{"n_layer": 10, "d_model": 256, "n_experts": 128, "experts_per_token": 8, "d_expert": 32, "d_shared_expert": 0, "activation": "swiglu", "moe_layers": [2, 3, 4, 5, 6, 7, 8, 9], "router_score": "softmax", "normalize_top_k": true, "routed_scale": 2.5, "balance_loss": 0.0142, "balance_bias": false, "router_cosine_scale": 20.0, "init_std_router": 0.015, "lr_router": 0.00118, "n_head": 2, "n_kv_head": 1, "head_dim": 128, "vocab_size": 32768, "norm": "rmsnorm", "norm_place": "pre", "norm_eps": 1e-05, "positions": "rope", "rope_base": 10000.0, "rope_fraction": 1.0, "qk_norm": false, "attn_scale": 0.0884, "tie_embeddings": false, "parallel_block": false, "init": "uniform", "init_std_qkv": 0.0276, "init_std_o": 0.0, "init_std_up": 0.0276, "init_std_down": 0.0, "optimizer": "soap_variant", "lr": 0.00367, "beta1": 0.95, "beta2": 0.95, "weight_decay": 0.019, "lr_head": 0.00689, "grad_clip": 2.0, "warmup_steps": 200, "schedule": "wsd", "decay_fraction": 0.651, "decay_shape": "pow", "final_lr_fraction": 0.1, "batch_tokens": 32768, "seq_len": 1024, "doc_mask": true, "train_tokens": 314500000, "steps": 9598, "dataset": "wikipedia_en"}
Below are experts of layer 5 (counted from 0) of a mixture-of-experts language model. Rows are named down (a neuron's output weights, with its number) and show model dimensions 0-255. Each number is 500 + 40 x the weight over its row's rms, rounded and kept within 0 to 999. Numbers have three digits each.
Before each expert's rows: a language model's description of what the expert responds to. This comes from a sample of Wikipedia text that the model never trained on.

# expert 43
The first piece or prefix of a word after an article or possessive, e.g. ex, anti, trans, non, pers in persecution, down in downpour.
down0:490464462509394473389454472417474492435480469581527406507519488447562467558516525446441469538487496448382499457548580474478515438538568519456466491469522553476558480534529477460508491502534547463482504465421533498486505514422527491500503567475525417433518486497474476535548517557542524541494528535557410523487507520494567572510550558454452586509508539521513455502468482527469511476470518499489560478518460574439487528414478480556521510507525558515461519504516496562506456476473506466495473572516494484474517550558424469504465453488497512451482512526471455482505545520484555508494508559512469498536542474541445497441458516559539494444525473519483473541501486514491514470441582523487503567529457572486527508455438474506520490500511529565491550464537591465512566500548529
down1:490620531448461472526493461428538544563482522467575519519398485438456546490459454484479501557479436476525523553523514480469498448504397520496554544450512504550508473554475492489544508511499483435479445563452519518461418426535528539467609475471452473451482437570572428508511413523513481509520524556479545505462466481461454514548541495542512449526447503470490505552419561462500535509484498517445578536500539504540428471510486472505480478462472527418459543450521472537557502459520527490451471543472535462486421471545516507465545483432447454436555506471478512486598456476492506557479548501572502499450547513476482450532472519417533526485508576562479431493521488472495509500491486486504461491472447482503534491518438496560489513490545516502483438465529521526474482555517474
down2:541552527441574574537523433449530494571595521515444473530479515536499538475545510558464517488508481523595507438570573505551519479529563490524503565521464476497558511483500446484474566517528454502504500488420520539503518615506500427582505474458475555648412600488484462539522521499500451449470530524472549528526501501438516481512526507456495463472528507504540518457484478545543529444511456520508520493477463439558474511471462559552477489472486414500483494521460487466549484448528530473531505461477529512457493501547494510479527522473512451522433482542525520487493569437522531499526611489496497497462545499538511571452479500491517536466507502416512476533540548555481428495514427493544475499523481541405493500481470486449515512482497446505592548583519491485471487507442457

# expert 30
Nationality adjectives and country names, mostly right after "is a" or "was a" in biography openings, such as Spanish, Iraqi, German, United States.
down0:448505479505452547465568490498421479471452470545494458536404499450451464516475484429525431610528545418436490492506479536479459493552554538523519435463559493466453469494517500460498484559584537519555402487497384517493494545445477495478527525433518464468476508511458502464570531574528478462495525528563537477445478478552540591554496531471501491511466505512466454492532467486570467435517534480510465516476549530437498503446461506507485430546436481513428484491462450529535463523434491512503572506489465486526513535535448464532531473500519510485552455500513424498538458486570518558502482515506456520429542451544566443547487509450501513564464477433496474503451508514461512477496498625543552434467442503501517480467523515527443471508535494591505514535526449502536522529505507
down1:508596468490489505552465535454454542520453522532478472521547522464481464453495461486522496536461419496483556541541555503418504564511545497548472468445558521467528489534538471512536447550452567475435474491524507490536493489446487503517498463494549478349465466587453514487545425554577449461421506592476502491462450516470489504536484512512487504527477575465521498477550511429524491486470586508490537484454506531591446531501528493520535505478481509529422549483525484472530548479447553494449530561571521481472461463616528500485475471419512521543540462493483446460586454506453482552523518490489536542453478471571477498513423500460516497482596598483478494562511483467507534528413447534420536508530497546463477534492450483476529488501529484476479489448511486506517490515526508
down2:518502519502524522511496491496453446500531467524471442446449481425438517510483472478477535465562564493590452550450538520562468445544538541432443528546498474612557490526519467478518523560487467526503520546491521500435508605496517451532476502556469518680493486478531507463512494479530489479439498523478600555487518482485458514558495510521501540500483484514510485476483468501593483465512510522418481486522481512468465441543485493538508411541465464527494479483422510448508534524502550495475522486499527498510464507504429521425466496495489495465460499526432519485430524515543501507371574487501515528495557530508490518590527480486578599486415497455541529457515503547508443480495448471520535493508456598475482443491553516520565453494457463510542454456499460522498502553492529

# expert 4
Leading digit of four-digit years after in, commas or table bars, such as 1 of 1415 or 2 of 2002; also career phrases like joined the, became a, won the.
down0:508498454524549534446505483475477579536528521573486499591546518466458436427535431474479491493507605422472509492510520525477509532504533494462416478473510474520524485546495450441566494573522537525480483524463539449536510523467451463462459578492429534593520502536490505506541497529538549556500528534483455477470511455572514511501555507508505529507547514531542428493524479490497464474462596510543498520464541593583568494424562434500463433511479518468453516495471438558442492498431521488465480513492476525450484451555555532420536497552458499463562470523553488458486453506538456496473523514452511499563491409523554468486476427486512596494530492474463511476498488537482563465450504539536503472461514433505532491519490535531492419512514485533575514466555493418505549495485588
down1:445510533440429540498452516469453496492462550553565476516434502525484462542469484554478526522463491514474487486567542505430518513468555575466439508462527524436521487518483466566452464536449576435488471563488500497523574510461503523515556516509581508372433461483533473477595459543544524506453480485438511528476535525473546549481508514548515504513498508578455517550444580504555495501528554552481605495506510450538485494528531557537470541372465479532459527446497492552489506446468541462518531472566494535437466453531471475505508443511476503471504517498481505487527474567494508520531495523506506463482506442477498491525523515531507487513499560495408488454434514510454460521476449534469486497537552549537548467544452544492511449424629546550445497507508533525583523508521558
down2:532440494418570501513477440477513454533553509530524464561507536504451491516512436475508450507497570529535507546478504448500547518499533517499480423549499488485487492503493447464488493545523386503510460536545482559483517576454521447535470515484511540719569470563464477540532609528550464565506475478498543473453540458460525484543530508544460419475490546553512507437482472506562515474446571447485522533519491551528513462419485480456514481455599515503433547472483473457489571489493554500460525560529504481474395513549506479445513506517433463484481570543506508509537486506519478554510510515503489476545508484525499500558494444556497513496510463486480564492568448483584497462487486454482442494498510552483465470513487447515518518493496420528510486509516551531453501534491537

# expert 61
Proper place and regional names and the final digits of years, e.g. Western, Toronto, Texas, Ontario, World War II, 020, 015.
down0:496523451547520503467442480496439541413447523520533469523494508451392509481513483459510465496453567461434449517569472552502445433488499494455497528456526527493591497552540491456538544510615592528506503503510539523516499569514503517422498542443496470444481622548499427518548537516536520475454459473551459524487506490515484552546397537495546456501476483502498501504547444478535486499402528494480541531510462468439511472505467517493525448523515488458447483531496458524521504477495452544491503519480516472501492507524508546478489388483527530456483434546485522457536496546511494499522486550554492517505489516567486510462412494430486610505522526446508457544466454546458503468529527611423495480457500485497461449409424502518505532483547526548562554519542537554484535511530497
down1:528526535520508602470498465435434571497471520503550440557465503486457494520505445554481530488563388451414495535497518442458529438481506436459524532445456511509486465511501462511555464498519512417452503585461477463500431550472477529487530504484514503415426518539561489526559492458504494421483505487480582568480496520465542513529489488516525513548459492481532434515519492508527484471532580516449537481473494533490504405473493519483447485481380528508464434428448509469425500445503465522540515534526504536485475460512571529445480489521454516524501484441424509452521388527481527544534508485539548501473540533513454463516468447505500492540518542534472498494492563539443566454479448437520538432502476479517522500482436484524549475528521538509473486427440527502587521531418531
down2:509494527454551493441505501486457478498496534480507478498461507459400496521502494587457584543515503506662435507468559493483527482571594452454485533497455451562460462557519519537545513523500461552467498519519516481476482554479497458521490529460562553634505465507533555524471483473506423507470454461554518521467495482550476553499493550487495408570473442513498514529543426492516485431486517484462553492454553506593487441503529561500469486537465471519467495570430543490501464471528521524483597540472488515533479509560458492501475519575497517495552554480471476427495461493467452561483493497481531463504511503535475539557529507521544521524545468448478513491501521549563545400505444454469567496499554516476504450411456484582501470511478486463546503507517524551508449455522492

# expert 10
Word-internal pieces and digits inside dates, fractions, specs and tables, such as ic in particularly, 3 in 2/3, 943 in 1943, closing parentheses.
down1:487513472488535487522496473465440527556508554548511468511502505471539469483537503506532475470534468548502532530463570556480482513504488394566545458491511514499460569547456400586549435561467528492519496535461545447531465427496465597508488543488492498402476510582480495449520492550569529529425470517498643500437450458514463492537498504475513472483467444551468501540579506458545483534482454412402539477547501540446491442554553517512508475514471446510439550463512469472491518550496475418519549507568515474442559448565498534445494487533461478527515483437522442535516448480425512496485486486503558464468510508551524539472477505521498452453510539514547500537475511517457559594497521506498517467519508534462517493467458484536513469488562544438409531498474547527514533450502494
down2:493496509515627535431557517474469464520565543566501469503487497445425511500473535472498461544489536515559423521474442438584519462532594530480532513565488483491569495541402503494473548559519514499554470552456540544530553527518549494480443524498505506629467499459496492505557510560452463496450459496557502520545501471519533490546470544499495513503447524535471475529497451498479577502520537472448550542434501518579512521497575524496512498495503467538466512585450463505439534553593554509501547511538509462497470494546538495443478468545429423461530509447432428441465515525524513557482554466519550455487480489514466572549480504543488477494493493446509434544529466570517458481476446503514492533476515511425440520495535452525428447498467528474519549470536573499532456503496517
down3:486462481527578536565536564488448539503510510573468527552508508419498477524455406564550561506476579544434479492459487477456487482484424518511462540511576477497473520532537477499461581504499588541497549545512473530520502496508525600569474474487528481418569495492530523534505500540546456510446443523627571557463429477484486452439497478455516469539472428411524484555549525546558573566464484487519472518491559495513434462520461533543466478526522502564505560448487456540513484544503480484506505511501479526525520516514497493539467416465488509470546516491462497569537473505497494488485457478523534516528525453563409514546517559571473443470456489502482520488477501461470517426550558582531539505515550481496542507466482442536542522543552461454499466480486460453472488427487494

# expert 8
Day numbers and digits inside dates, times and tables, especially ranges like "between 13 May and 19", plus month words and word-final pieces like "ia".
down0:525506466452509478470512404499517508473479470458479461533483482551516450502528459513491454578425563500426585487546531473505491449559481499535515503460447520488530443535533451476491489444524586487563492426541484573457543425521448418495477516481477508487475511529539535467549543520505518572494469440585481481473502554445500523507512515426541482529465460523448529521499491486557476408506468503550580545465533546540538497495544444462481436625461542566461454534526483504459439493488504438496475461580405496503512521483495482489480485518478470486507462474565524476496524485544472542487508447466487497524478451521484501464476521421530499569494428482445497500513420492488549435482536562522543588460469454465474469445487579502508485538538448563553514471496554461526573542528538
down1:470566434494517603518544522470453508512462480520443446569508483532475480544478475495467449465531463504548511479560559453469470441538498488524449464517491499453476447528511501530581528541514471402538419561462539568463481513505502612495522534493466489461430479594602509530567474496516532478493497466473490530414430525511456468587554492517546496522488538553457470480529498454513518501523515516482518533437488523500438458573499490440495482509479473491413495447478459485542507476508423475494569471560556505490522482528523510531470489527491472479491451483480440556467429517499564477479569503537505534430538502570507507526420435453485482487508526516515446530519534513431472515503414592447536545516442557469549437458512482466457429521512456500476500513554535517520453510516438
down2:530501464425528550476573488546514474521540517474518494509500513515478449421612484500507542458417422500481508508512518442472534465481570599541442509540485477479493488555464513495483496517503465515578490475449539585521532544432530497538453456529524568602558548528567522510540537501439539471458442535526520535438483539484457547490529477472451458494508485515382483477465399517546497468543521536547521441460517510513516530488485489486510511528445464532483505473492483447468555528524538459472513478468567417468466532483538469482560546493414461469461466520510492474507506477489416559479581572517493539461549522554376538502504430554546476464493492521532452514508507510528527558523449463428474520466442561499436507514485538560539475515470502477502494527498541481504504507457570